Below are experts of layer 15 (counted from 0) of a mixture-of-experts language model. Rows are named router (the router's row for the expert), gate (a neuron's input weights, with its number), up (a neuron's input weights, with its number) and show model dimensions 0-63. Each number is 500 + 50 x the weight over its row's rms, rounded and kept within 0 to 999. Numbers have three digits each.
After each expert's rows: "gets" lists some tokens that make up at least twice as much of what it gets as of all text; "comes after" lists some tokens at least twice as common just before its tokens as in all text. This comes from a sample of Wikipedia text that the model never trained on. Tokens count by the router's weight.

# expert 32
router:429486459476475556556595524508552416487505452530491449448447516468484477554467531489593620500458479602464483390452509572445437420483518601451580502516487537466452532532555629376455542561540471
gate0:467558591474509551624542532529511455479504534482540525489463583514597555527481529384535524525499530491531407629436474466453466473542538507497438481520438484473440511484533475531624521490487468
up0:551476434546564468478580464476501530479601466513555489489511479507403566506522399562535506538427528439464481511484576504553495458514458456538553519389538587564603475497479430447458537513494500
gate1:473512578531566542490498440508534473523493499489518416456395406483542422561515513504458531478476563469447528600520462427454493566521519508410473575511515542543563425500534518503540431438465531
up1:531449464511475468590555541488501510460543503536506536497565486503488550360536408469499448402544470487553527568456486637527551459609541525494536404397510503518508584474430478506443532550486498
gate2:531495464437549524465503554510520575497488585421570510510455544440461442456534586575505476531440532421509460434546524479427555550591471521564473471467555565608530501516458482589470590456477507
up2:494551436418541548574479572500490539567567528602537510524446428615506476489503460487554515572511501497517458488417593499529417490509581489441479480532506531515499438395424420447478517447493512
gate3:514476454478476490443548507526427534502499481391616489489616493527532529496473477545549565496462526503522590512615467499405512458488493483492536518670342571465465531539432573423501527543457479
up3:478566546458609531563467558411467520563472521531539588543468505520627337514578565423483445537469408497544507585466501487498474466499442477506483491405456573496582533428500459491474540492528549
gate4:413502555560430470519468583466553428512460513549531589407464582479538461482556547504478538417514481473478541511451540435544517476510507483600483518512575476473489540417486488585377475555592499
up4:494579542505383485552501509448522554477543489595487538484457577465505451527483483502433609527470536529473483545569488464563528469516467477545502488610650550441541438569556551590557462560508544
gate5:526535563540520577593397540471454492474523476524505464467506393480565418457519606486558555478478518493487514602532508488507476458590510516605453502499486464506465527436525505467378548465478427
up5:452413536491533415525511577538468492524582497474488572553525496482407508475461503556512468515515405550435459378552467557483560493482554469487587549444487464522390554506533466455547481711454405
gate6:460473581544612530464574443508441516463506461580456519534534595563509564504513442564414439516540433560496473502422525513531524446557535492426498517484480484512531568442531540533491443544514567
up6:499487446560396450491396489559567545524464509425542473425487375477475469509544493452574562420485509417528522451596543497523434563483490460596446490465512489568569509517487450473527593491486427
gate7:486486589453512546542512494547489577573463524519470575548455475459560523478415541448496529465482525543496422520465504465470482483511523454513428538603524458523456474543465452570454429531598483
up7:524463477446496434490462450553527569473385412540466547533481520416505466467503610502500360499560433482504404494520486526488489558471669415460428575564537474522520497527540537451458422535603474
gate8:398507469533598627517487536521512530491550618524523579460566509563528549477412556504496539486459526467443475484500513403500480443454520516505612482438494560440459461553514485423497404527503533
up8:552494571552461447465569505529496338506451388464513477500547481557602457539538538500570475580523456504527574528477419445472525520475520446475464515565480552455527433520514442569537417463510537
gate9:517541535474451540492406555537557538432623441442420512449484565557529476513492601436551553464451548504560421508549507485453532490523436520503514434501440498530528459441547555517432465513485547
up9:535525535439450555510447509573550546474652471498520485495450464530466517528542616537514605461443517511544406519567508567437488503485466477509477475560465561528469442471546552496468433521418536
gate10:557526586566464522474562436447484522453479506370522482431525520489485506465418533569522556504469564474507525478556372474527409445494419549470565535543526503557480487510534589540528633542485455
up10:448444506526496452506528461479574618480547558622509537516463468519481456538539511458426423390489455528470543524398670488465564542481490486529477484473437501483526547468540419419462418481423539
gate11:522595571423503587448458545523535459502404453480499451406493475486448481567482495423520505505517541525430461476446512381542479553514524497503464482510543577446513630508515424500575426564482425
up11:473436485525553523513424540518413527380395468536467508503502470446506553496499525550411444558468449540586573480463523541595543560519595529465518456497648511538412441510462531576479578505476489
gate12:412505464515495529394469494506506508522440603418530510464567564502510546504604519561554468460418556410544540435478478495456470461515469566510558494467536519509414596632554556507531491547570541
up12:517499494534440460566454572530456462548489520617486572485481451483467478404474505512472469568555539464548533499499538481448469520500491477475484565543453557482534500503484417413444475526552487
gate13:437485460452548444495431454491535536541574387556523453491486446502396466521492475524490440529472399594543442433578475499600535530514604442540526483489352469413501524444571500406492489470533500
up13:541437489537459470439551519461532510468456578431475519490494632487550508562412421521400547556425509490500564507440496575516422377505509510597522544513582588536517584570493477528536484587487527
gate14:514490479519416584561461465513517466437470498442503365532480513604528567592514526434503514524450439414482409468444454510429497484495460524476444572507468512497433525501495505495507496395534589
up14:612489415601583502523487427583473511548464382511566467431426511408527547558450511529408493512536411504568499553494447537490475481491599508460500502513438556529495520534570551597498517496481554
gate15:519619478560494594478386465624510547492579599546554518431445517487529507516492415431478514608528585523446530509509506494514445478474497480507479599521555484462520493517487475499519503568467522
up15:399414507492418433477550471475434481469492411488554528500501549447481469497513556436513471433533451565574512438513540430495515445465524576539431475540577596481604444515412480507546455542541521
gets: "3", "5", "4", "6", "8", "9"
comes after: "1", " ", "2", "3", "–", "4"

# expert 58
router:499544534590584611502523467493498582528482464423508533520483459561467432545460479546457435480475442499479520432554463531478492473540502515627460619526448473458466480434377489539517544562528541
gate0:546444452464508458481532554483450612480555518519529511477425409522550526506411484506553497485588458436581647452577401478524488525449538469553472495504578481422457436476484559462446490453413556
up0:537486499480507524567535547484522493462543411471376484449618498511499538436479493552439513537420516466423560616474402548472500539533514460491471497537473512541532528439440431519602483509505512
gate1:492422462491468513588506465524464530468502501568415484516445547554605494476451462484589507400529477391476458479519461489445456509518505570465496491470470544535471437542499454485429523479486480
up1:457596560530513547444535474481602447497532511521546440366559473457496545501580439465480516535539434491519525460507502483624462533366548590527514532521511483514508498470459422487479544508531571
gate2:477502585526481476490455554460518611486455554544508488539557440421549436569485470614494459425527464431440433428551520622520556534527561485459503461566482444537507476491546487459519439480565572
up2:611460400517556432485565492521512362547493487441486515513492443602473518457602542496545527520496512445503569489428579448573462420499473559513511570502566517539491540491548541473480503367540527
gate3:493433553483492540496476532568444509531565470453472467492428425486454503459470494453542534426568604501466426405536438481520505584523479485460527562517589447516559601498473478500489499526536489
up3:472479444476507528482521504458448540598546465424565476443507385530513444545518497517565375570492486447509471400555423503473577476483463502461537513429477390562576546445507432521492476490542461
gate4:497487531503607502418488529511552449507447621488568606528491498476424506512494556491527549538431421398467518473579579444463620459482444540477540429503473505560615525527498420556476433493517373
up4:435522580516518609446483504514514509511436535446584568483444463535438448585487498474476516589398491490481609544543526469416586435459449537431520456498509519540626502540456404572465370501460382
gate5:571491604592452494431492474583402540531440442513494518484402592531522547441543486483598561496561462487498506513486526464474581404522528554531442450429486461521488491618461382415453441461438499
up5:553499514573594489533491521501443493495523466540435470502492485407532589450515519500498429510511459613489466490507506552610491497499496478517513536452510554473491566585518534483480565558561444
gate6:545508517439512479468491523526537617536600598423445365537478491508497507424519526506414480440518452534486516545485500439478532522438558520493480508515479491523388533516396541423477546568517489
up6:496472486496452547569493525497496545489573553467462420544393568551521601491451497519430522493421487516537470475434496523502505548409489481523533564593489487544472479505418523500500568470539417
gate7:482447497447453450558502549413427492525477452501515539554547594497544488457503559495568479488485578572431544491504502457382448586517621553485505451405446436471461506422505515537481476497498492
up7:603541497497447529403440521520496479462520597601509512439420487525497562482530455499474478525470570454488531548524501465548435519469466501522481556458539550513605577495560501424565477395470539
gate8:460507473484508510498425510470437489609500502504467423591536449507452551517484452503563409491606487452571511588492538540490495539534430538551516506504480453611484525620567447549565453540610532
up8:508453538389520549584574527498503458417537530512552525449447517495518509491518509523468572460513471502574539376491510421555489514496591497385605441470578565419578429428559546525439519467463497
gate9:467599462427410502587451410520572460573508551461456497476524503517576444453559564549492519505462454488515533570477519492455504534498518437531407463492557514533497582588506416543404500571519471
up9:559454422474514527480431482493431483555435542511515508482511466519552408543488582581563505537493482385447458573491590480536583591506419431489467516520552539519538455534534527547483419433454393
gate10:436546496497470586445561522530587419470533513390490437499572493568551598435430585521595481522567505489533514538501478442535421540542567478530543495575563523431427477440499475498418439513515553
up10:422417545468440532537513508520651492522516523442554426583511485539507435504438519518482481453555556490485593574505590508485409542409610452559542554577482472441485454501507523475446569536560559
gate11:456452500422465421453485535536538540518577606565561464479500483549512501626506463463508589543494548469456618432507549499520544394523513520496494582419510492492630469524473409513528498456480497
up11:504498467508578497479582415432467470470429394475421470493474547536565544387465571486565439482490489481536462573513492531465417609460578504496492461533532430519358500510515520535496435521462482
gate12:402528495432455619440469497463449505498527579528537453463487481427388566464452485493564514475426517443483501442475545488568540510542418461528437473454533486565527446505509442447493547490445463
up12:525399482498424563518604499478556516453508434517465450594537550448465514496412455495457505396402487561487486494422462604522492507498503508518399538536498505506501517413529573412518555593545526
gate13:546484441527426595548458488532470550447450565453534516498605521495548469486475464545486584574414440532464462536487479492473450443541601573601604515510549499455610412473472494533496455516565612
up13:452497486559497574592564445454506584496540536563564542467447479485535464524470461503535482537495600519486446445483498520549449550486499449379476452476387472473487498502534539618546485583537375
gate14:476524512487555516411516514497459505555423422438486482478510436508549519554501519496450466454531521492507490357505429456508607554462550469443505482475494497495416388486528544531518445548486413
up14:556539538563476516597518511417513545485473567614524578539535449498484443477411546528522556413519481454493536533514494533533527535386464578551517401559466508557440540489553439495569462488509492
gate15:451554503450418497484512464510591518604538485589408532555475360409497517488539526488525577560431489580578438511552546578520501524441431430494474542521452573466535541462537521506555538562501573
up15:555564502513502503484518456528472551554574601561486542469497401410556541485526429507479547471501431603473476460556483528583578531543515504555493503481506595365554514478543452508573519605472534
gets: "S", "D", "B", "M", "T", "R"
comes after: " (", "\n", " \"", "-", "===", "=="

# expert 27
router:441539481354466583509534530571549479414551517510542496487458507530432494564547580521475489530485501398473490519456545621492458469525541555437551554462510513491472489438370459369501535544541567
gate0:477519455526473481507490492582470528500510590395551479449475447464462589516539529524490488431570543583479439598484454486504394596348549520523433456571466569517502510519540544524484542503456479
up0:473520413493441464506462490454543527560463496472527449592576514521545486478501427453440502486487557447411490508635455536529607508528482434494523518523464474564505547423558494552465417509540559
gate1:501515514519541587462503478579499494428448408394502571520423525491539505531391464475523489451513514551514511423478523504383495515514509584452491565549519479433611634484492539483452502477550439
up1:487565452465537489554622522418473435430536467572511509424449480546502549513475525476457496488460526521486454559510505487595533508562511440563456534451527429536410444487431430578426521445397467
gate2:470519461419526511432487498469511497509559406523551493476569436503477649426448432528553511475497502466440543483429517482361550502493460432582480559531554494482531570454581509557425482430473515
up2:527610540518435550557567503604445459487508478481549493517474493480479554537391479533534478522605506465511516534533486456415483573554514515618482524553580555513677522535544569549479476397526492
gate3:459528412552451420474557584510445488448572684505481548473599474521476526463441489543425523569438553540548493523486520521535450550550530647481515526500493433513577442503623463493565516439417518
up3:449558459507431525523564584524553559489532646532436484517609450498487503487539498469495523485457485455497472428478536454541515569453524654541528567440552546558532430469614546554481524482488506
gate4:515544485506529554427454508564544539492566501534473449495472461495521575595485506462552477568498525600527513436607471538467481549522446502462431591485477505441538508533484578455427572429513524
up4:503461549545469511553494423443416486606421473466456481472501454510408453476568539490503545525498412404582520523434538472507573525503503481584499508514531462469525394449439515577520476561451476
gate5:533405436483531547444534510552496569568557469466554560527528510496483469480485549537500552534485416442427530488516496557503448471452495485405539440475498510467460512445469469420493476447516502
up5:439506477577404420537522461495560479515460515555535395518411407498475465506510459418435509448505537531532481552435524433498512463533462497565464571441454408545568452452521568557541414543561514
gate6:414530497532488518498502540584527506366515613468477426472498544497463561432479547480503451490568594573556380494503506452506465488485490505475412490464422524564519500399544435505500634506487564
up6:447458573514516501494560348537528492488467471560628524429483536447583538593452563484491578570533486433378563520511533420526497420474436476554481512516472515540449566513517460519584510522551414
gate7:453433564513441453536410456526570456439484564416490492403559514569479383585530490486503497544571486426429496598545440458595495442385495516495542524397518463536502547536529471454479579480508512
up7:543518382524548548514618613475491536479489448612485434630530426458529537469382443417574532413554441544539469492468498503426565564616529534507488436596483559470514443481478511532525462516520472
gate8:482533540537472527570489497533595486529481527469579478529437494498454490508473573512504485454483566553515561489515545504415532474527427533500396588496499452539509497434487527510523510576557442
up8:446488557430488506491503442406416549500490467440525533542513590534482456434502577482492551521525530552482574470444521521511444475465483434577541525452590393560409510563404557490613407485566480
gate9:445548442515574623478554474566460613483596499548474452388577488503536572549526523520528548518488496540521508463580535543481536601457553449447641549530446434476432524447495522493470610421500552
up9:587477550474438374589424511459584401535485470434493514562496565437488433480509539522497477462487597482431440431479446432605516524464494528547402430432509499434525470520454456515457460489472491
gate10:452478461607486440516496581548419510614380526458531511547448552479465451405660481528503495442407494415530530554506515503497477452529495469517435544526469421486435494519465598431439518463561507
up10:447431425565483484535560528453536566610434481446480482481513503473496441469599424498503504482390532471526418502443540552487461464558566428455442564564526440603444569456435550567444468401522562
gate11:623512517541438556431562570479506582477516565476506425500503456494456487502466425518578432420496416503463495526468470491527533516500589514447497479540597477462496431494457446561512403506456572
up11:517539450504468505374544461548459588476518563539482460336447502508536521567503555515526429504520431571493472429552570618533534554559536516409443455396473479553468493487550461511478464458497652
gate12:549474491492457498488443504453467499523466513446550424546493524434485426561466503448471550425536509507426523517514487461487447517507574420410618487531523427509401495461443568592501533487487510
up12:503491516591497557581544525443527517487514378518517410429471484569509530391570504527525444549479504462538474471424482458493479442503488562580406543487455486589659490541517465494491524537562432
gate13:427445424503549549528562464501512502497494579567492549428492526467487492560518479483403540544479484439587534527463488414471597500447558464489607467486471482435475496589555519562499568553561507
up13:555564495519460461556499463511479533489537417471491456515437485547526544459458567520566567497505500549447553553474540480529427566498546528520484599558454502503539464471430537487512519491387446
gate14:452518484540498491595568525523426595452453606532475565559454461444494549577457508393395470519547574596658401546480507480472531489490482519398524519473478546482513461485489499499480540514465475
up14:482470541503459499520533464583436529502470552550405539522474449446500547560526508519410448475463525581591444494559490455582504552489501564400526526513496576473482500423412482476518555484472537
gate15:487577466500465552431463416435553504497558567433491499467506559471539513529451608484531437554515542534472544493602446565522623619539488531448471491539449559450523605509475486435479533532399471
up15:485439525447472508497507439431428515435496480454569513550420530513511587467446539453534533482511449469480487568447381544512485594566548488414469390496565521458545511466519497449558513373450545
gets: "5", "4", "6", "3", "7", "8"
comes after: "1", "0", "2", "9", "8", "7"

# expert 17
router:496522506597532540461514490499435393534414487554510477501501476513413455450465538474584403481565522551460416507536454515444514470544501560521493548530555469518526499504467503454640438459575425
gate0:420469416584507424502509512438456565530454538510455539541485513539547515405523389485518469489524502494562483521480495507468529455513486520624412559479547542503463559567412420559537581485433395
up0:524481468450520580521498585497538513497536474512379491492505516447496521427556511464583542527502592555553433544564557441360452510476438563471393446494589491504509541490508500468535513557526429
gate1:508528440458599464573488481523554415504374479579479501486441426521488558598434479570460490426514529599460486576498526480552515486629471481403563463540525547576478499554499547493461534505514468
up1:526511459470575517573518520557541407546498512541486496496452476530453537572401505536476461462502468502480560511510513511529486491559380427487478523499567607466435504559454501479517553413494408
gate2:458528562471553459539463371494480484384481545558535454472458459544490455498568517425524538507543536488472455495515482514524578472488434492476532377489527385488444582465474503460517453497607538
up2:465461452477527454457510435534489552490434504596503517515504426513466528448486530571449470515503515423552473458466518545436467510527499540479465498532571477553524445553502532333498439470471496
gate3:515527486583545384419472526472516539533371440514572553585530525590520572427553455478427498489477463426592526532544528496512550535534562523493483484508444442469527475478390533468516452436447534
up3:449474536572483469479498479477457540440556538561515486472582475538516539539469498523508547563431499518546557538460488536556603506557394479489530497434427371584571352506467454578542505408518488
gate4:520497591450474508518412492424490526480531423550519514578431490465533555595474532439500471539580587521529460468506488528438445529481411460505602522475463451552534555489564447568507515488519500
up4:485463545524576526420419489475431509468496500465559574549514383496538450634469457471476465399496482538523529453501470552450448560466374535496521501498487521499521538489482551525526484429495523
gate5:449511506538365437474494578505481558500440564554479563457505439481486459570475479437506491459494541527467561518359413424494502481464493579469536515444492461570494500570598443468542396511481475
up5:553585472471528521495506573524513569433514530406502476564562443509520514523493467515566444596514505519530419574496445569508533463439439508452524487522542525492448515570485498431517539498479431
gate6:449576573505430457502569571487563446452518507499550542412473532465435420463548372508497472457559537505531499563599565559488503471648553437457404494492579563492484516481502475473508490541465427
up6:514457455404603582433448489535447511625516492526502436542510482510533504466454515472597444463462442479572451509409521498553481542448476528573422517462554469414553530526508479551397535501495631
gate7:523462554582530530516567562488520462441452511508451508591612486427532493523572470496550501486447547608484502504484446476489638433492541502487553525498449481485521454568418463588621444452449529
up7:512567517491639506419553547516393494527474553517552483490528438452573414553555454390475544506419538460446500504433452503526619488485547454471489490498490524494480467517482505573596451520405441
gate8:595506567547447545494564515464533478552500414647442498450485520500458570401485549422394470476493459495541606536488527483461458491587476563560586575452464494471525512488456518559594424560552471
up8:445486558485467556496556439476488525396553618469523510575574511470523404475468564536505498493419488487408463474521471452533486563480504470602482543532554486522465469455444487482474594382564562
gate9:348521444517516494566531519473582441488425399424412418509502532460464534485537541508542514495486462466455490459503464550510458597519494528549458479521478466558550521515479550558530535600588473
up9:468584521482478459590525393411480431448451491502351540397512478424535512494505390499502491584588544562458540523488481481429444485480497459484466543480509526547549421521539565449490504653560573
gate10:475487519442524593535527438501477513453510445537540507437483546497522515613342379509467455568484486493435514428514491561529563479513553571535434522425478529482478519545479458395645497529462519
up10:480451418489438559500508496362516573499453441435444554512435530419424507555481526479485464494556548525463480394546506510506503457426555493476520620493499465462554476455448396613498503527437476
gate11:531594518550421468583447450485502460488430525506526543412474548497447542568395525535444490500459501564438548540468474450553510472534533462544619495587478557595496516507514533554462458489500562
up11:411417473387583469414530517572453533513547579426477491511469483505589493472505484443516461494495528504586510478527513464448477505473459536445560526559480460490510533417429533438553531496487538
gate12:496480457494504491583505411380484554466441499549423669495434517548416549434569494481507479501516509484474525525512539441481503565501513473549483457432604436487471520537504525573489445524468593
up12:529479463452522507455469433521564469488494468568450527506507597354477483466476582453535488518522465543556521552549426474527507525398514454494503515410481485537558480499472449479558494472481479
gate13:424491551522570410517493477482469472496403363460549546539518465545490480378550432425500499426541436492571560518502408566520490540461528510604544638630520524474472484481507498528544516476487490
up13:588506514486570472547482492453512528538465412554562539562580464444558458492525430643484492389614471509452515558544442533456495514405513512541580498559516497459518573493500454544516536552520522
gate14:582474506430558547490496461469530425558446550484470496532433504495595441505455544513549547568437601567530449525502464586561466516501479413501400488494555457522566438525476470506522461444611541
up14:538529505502572518487383540429484481521509516531521518571504539468542537464506491522575497540454549454479505533433443522507491491446533530497500549501567544561566447593544512581458415538548481
gate15:448495503346447495506375412435469499494383519499453485442549548546509479492494522466590506449599550462427504405428494515486465541485581558505530462515427507477544494446519610465523488514519408
up15:554592564554478531490524555463531485542537451500592537572420410376446525583485425580421469530509474520543503614499511494488508475396385505511477510435531496524474485517597461544396485457555551
gets: "°", "″", " (", "′", "\n", "/"
comes after: "0", " |", "″", "3", "5", " /"

# expert 24
router:507558526490460539426440532416553500518538532415441502489541495414577463490503419432559545496437536477453530465506521401585592534504525457427499480531475525446487512433441511484601525568481498
gate0:537591415505546493492539507471349448399503513477429447551420438502457545428522527467577459545483456512437474476474492466470502438506542456461433477518489435513482552570465484393491384543495472
up0:565558459608540422457585449580500527448502506495469423468487438530465551442456526440480465519502551458449466435464473511566499426534558494454440427493505463424450541543440528445462492518552498
gate1:463542490503437572576411532557499513544473614507470503577549443476483514458402486496474527467505511463455461407471412506532535492486462507484583493431437541571515456463502452540435425467558500
up1:492423500571517590461500451483469530466473449421606491544601414484545579526487534471427478481531480580476608526498525541537535411501454484532526509469460512506499421484542519520497457429544476
gate2:500443542357475483398398516590448538475590529491513474525513556543516501553497513466511551521534526488536498495577569532623474493562521505571439544540583431442456451482478500512570566387444513
up2:547524513641515577544499460506565426531496493517553417534452478466482509592492500473442463516511470551576503502511495515491537432512427544477495464398472545527587552474504578468468454599509458
gate3:565490490438493466618441501561466488431550462547543472412528412440510494463439582533528447496486558526459536465542512451530459459457453501550553438586517543406508497455487537419394456451535546
up3:504539499483456459520472587471505478487458578503521495517476358469519521583492555447555496505379537515575452512540457492460408495497432465575512419573473549486555504514570622436410548444490508
gate4:504490552571509483473487500573487517557550403448517537498416546413476491514527523458549479459516522645452439422477410502571465519554535521543492570466521460483359447443545502451601557555564495
up4:568515484492443536478473473469390516444487556467521486484508562439484440568500542482517528391504463516395475495449514434523532450456519497568519548451490513535448492475552502375564470545503522
gate5:506559431491548366435464471539432416419423454477468469513485541425508558559529533475501488523592432467539499527546512463451473464468457483466522494516637515437527552383440478504527534481526552
up5:562463501515583444509482516577483461469432585438486445497484526436511574560470495588451504531537393584476481577496466398434529487455531512442400464534498526513532550459540458540549472432500525
gate6:505588476422553490453440569522436491486514462474398544483524475545529399544359462558551451428459505492523448528511525447560506503508456507508495442411565396327469510528484505577418478451447481
up6:465532515468480536525450437500432533535529528500505527574577571476540612523481423393477500500494503474520534502554528428484493538558466456501556521534517545491471431526597566471455543629510469
gate7:449515514482487499528510510549467510475419409568575493519514527562525459430558566472535531556425530546465511389544590473607545464550428497479521490561432560529525426565552487538472535483387555
up7:461448477507534492552407450465489437513485462570540597510436502528533505607363512462523498505561528522437472433497568555544487578447503564534569568460492441418460471553502485473403431529404598
gate8:550538466460446446538484455480582417542492441459474541542485438445531470568406519391417471564511462476498560471565499491554541499428578560553538403501522591483503520396463550531551504600514548
up8:503451491529504435443409562499478481545488602535528499585360498497474605446552474579528461427507563555456532458491449571504484434480467431567487522422504412480490531563478534641481505473511546
gate9:575424476580472566431445452524501515550537489616549446512445471565618530479495525390420493482500512488444546486495506459461467485494528494455537570414588511492547488480475489480540520485482488
up9:434498498524527558526531487451509420499453526467472473474610476487559545531421582524493612460430522494501548540521495461489545480453432477572529542480554423463478598580546492540372512509518520
gate10:367495466590495537441509496493548548534597489546555466500476507514528414487574441410438490489482533510483412539506580447491529543585562599407585527466408505457459520432585581556435435494492555
up10:478477556563585449460468549495523515584466569577372428526451488522395532533510562548490490545438549513509460467476481496523485484563505496572446558430541473527564566591490495434594505563609487
gate11:512478440412502504457513535456455619496489553465544484553480531542424532505507535548586482541469395482482510505534485447577446456618526491404456480510484552565562400478476496580472503472514482
up11:529491528420437559520525548589496424512472603498504483531501537461509319583581471532487488477544519453457527504430453527529531409403465442512435495542600558520511565445506493523522519465503424
gate12:318504477591458567549509583484523472519461535486479438504563458518517493445447427605558509451484509409452473446464526469561539609433481402511524564396545495559428507542445454489532544484562529
up12:527477547473495402405453462465511507570516429601523506443471562498459511553532606448455492528541504615495483496586488532429539496555476427448455481550462399464544480554525516582571524458394525
gate13:418599473544593496534442599542590469514415454515432585524494563440570474499557508514503506445483502567494493458476500475553518530495546485412478491468505532568475573531415455516479475548563493
up13:490516566499509494565490508392514453498546553479594523555488531537500479394510449520494563528450557504532488540537432452468497471498546628448464480493509510456492499543500562528513482566521511
gate14:521506508488454472536506450552466503487503439528477543551419434587514534460467460402404555526505420574369497513511443438481546464513565477472525581569496470520467507474466432480434491507533593
up14:447499437591546438521585532517509514428471539512520508495495578577536497453466459467346409468508560514444541604544518505510417511442591560425529534513565529504510467461494486540401520514511591
gate15:593629491576563472421489541531473485354524500442554515433526463461535439456494402471451478586464515461482471583473569568550512499438499442442537581552522450514506508454502525502561453538466531
up15:558555402464563516467490574506528533414454415433493486491524402501436442537511541452477495550446551538502483536505567569389548530494438507486547496556546432467484538508520391447441433468401532
gets: " New", " United", " South", " North", " National", " West"
comes after: " the", ",", " of", " in", ":", " The"

# expert 14
router:510483499594552565518511494598488556543506567447419472578454455518421452464464412669449402437538536493523540444497545478542472507469475446493444585507543535504553520461464501432519572492546477
gate0:565493594585482622509502457483506513568498570571419561553449566465482559533446531446517485512484417522433588521501537519578540457524471459537456479441418524457502446580564546516479510535410526
up0:563522500548457543572543474562396534509430494493402554550481428436508463571529520467435400552497483447469498580487516382502407548402441518527487490385500550490542437489501483550565460528445418
gate1:515542486496479428525468431509541494383463561486674527494463567515559485446517506563484466434412490529465553372423478500475498472472449477471562434494555523544551502566458587570452398548499508
up1:458476465588528413498396509503518511468366433453575453505559560478550502408419528555549459448421507502497422436421468458534504432448501462480564481483487459475595466556430532584547375555550478
gate2:480478595452478525509422530534441585549517451576445531546470506485515487447502470495589502462490546515474495406546523487533468451416502572477518524557546473600527443432539530518553457542460534
up2:500460484481499545483491447545489525501568435465478480459564557547520526470426485509543521526430552511579532592636545532526456556457460491433507520577566574599511382522467464368542467493585559
gate3:517548483448481433591495416514499495529484446579505470450570556528538519480498360434564465524475461516461513629566511539510556593466516541534494542473516486457430526448467529487432532566580420
up3:511488446506542607511493466505488480512563554434490469476471519408482418460530563524449604580514524531447463460499499561452463388513521498501468532465434546534589357500574463535405516491493585
gate4:433431481398493449476425477634562594599442535462401471433492550490524531518444528562545470464531511553517599572540513518467473501516462436490495500440507490416512463545446491576570408479407517
up4:497427487404488526478468573463579516445516538489377517467581515435497441521508469496501485491526408582549465446540538571479464556566497499564541473512437560479454489545457477466492549496481505
gate5:450476478489555553575498519560499510545519573509487540541441443519539569585479537515466580491432602483471484615436502543618378513461461445550476563521516517496470526561499505586435592397587409
up5:460472430557507471506512522514564504438426530593393472510471466494469515507493502534510548510451555462547496417463492509570534519516530481516585539496613458461544624543495540490367568518511414
gate6:429513502496457431413518526481513459412535570472527487524480426525516518423525468567577536490505512460457569507496522442504479423444509465446368540536507531479461534581511514503456486514497422
up6:557601492548532490559519479502437437436459396567506472389539438504495501495490431516398400463470524475514506539499525519580531577502516561427573504445597497512493493500484542549440505535554584
gate7:474480507492528571408457513428575553567543531544408537505461521488476568584488412489526585527470449398478413490505514513528538528557444439495543550481499455446400568475480527480412408599474536
up7:470476480503419428558517514488445515357494434458563538450555481545486507439490503514467523442491493511533553506361596477560422434427428467433475551454508495538477394461526503518486550447570533
gate8:535588417510536457526506543526543481466553579507435556575503435498511591535449533496425467515480560506440481447512515498472610463532516413481577486406422525490544490522449406552439537476483499
up8:469532482563409499501466416464606438523458466541588481540453471469519476468435496346505463466476514521427526512534531457601491490611400557525485504519454519482489499453464454543424469560632546
gate9:531516523511491467474384447559458437405568537510540468505493445405492438397430528470579409496483587469546490533538488498499446610557454499456503449488554475534477483415409506510522509470481493
up9:503572513565520445483476406560532502391496501418460409500485527476495511518458458435536455474498562541444554502539485538532534547461515416416492429490397485582526502492516464565497499464578390
gate10:582544500443445478420489418582541517519546489565494475595542491520509569568457407521491536507425431498466520546504463453619572494488505482525586520488530485477433556418533469461504495422464494
up10:510495463442479533537459537548450541583463529570523480422447459559480499521479489568553469507561431507530534462487477492485428400482507557511471450445463509400517514498570446576487578510465520
gate11:394516450448471483430558548475402520520576382490442487443568417504471509594500539538430417501448498446526459432459415453450512508562561577536458539494519473546547528475467573478580445539448474
up11:491521506485449467486498516447577551454479539500531510408471451473517470510394464540473437546453464519493543457525497489426513456647520519549502527518522562557564423567569473543514494500401486
gate12:532535545525633398395508520421413436592468520530489510540591537438533488512494457512495437540511406420524405532529450465554461524505600496571500503460527463481458458508514503495446469480507391
up12:582582592621551433506420484446493441516480482572506553464595550433522491527495573540552501497575498452533529526573435457469406467488491545579499535474463438498545546491427544525502512548539486
gate13:484516523536586516529500390517495360466498535538502546499513608480492555528536535545496472457512588496455460486521474454513420465470584385543444448557552460560401506440494457414501472490459486
up13:454527526549539468496420512427503470594485373443387552514520583525486495431551483451473449582488540489540503537464586561558454537530454548554535508507538471527468540525500403526495516463510448
gate14:595453468480509523484486467569483514572506517534497463424445439501467428466543497475536485440519523422525552491459522480548468432435511553465492594431558489528466469551547514534457485473543571
up14:520431474488575550540523501461548522617488554468599500400552512501516467531484539528540522534496555492419453454409518468528492451476454467538446536455412349521518442438617431568508533463556486
gate15:499465568422583541488484484488537537490422531468483503474499502544456440564598521502522507533478469417586507420400532479444496492586419482458481463529490596516510476560481456517534473529467508
up15:523518551556458440443547408506428470456465485496602500526528422463476478500484434516505518504469472473501438551497451452564574410585541480502459426527573481569581513539503473490534362502481485
gets: " U", " P", " p", " O", " I", "O"
comes after: ".", "-", " the", " (", " \"", ":"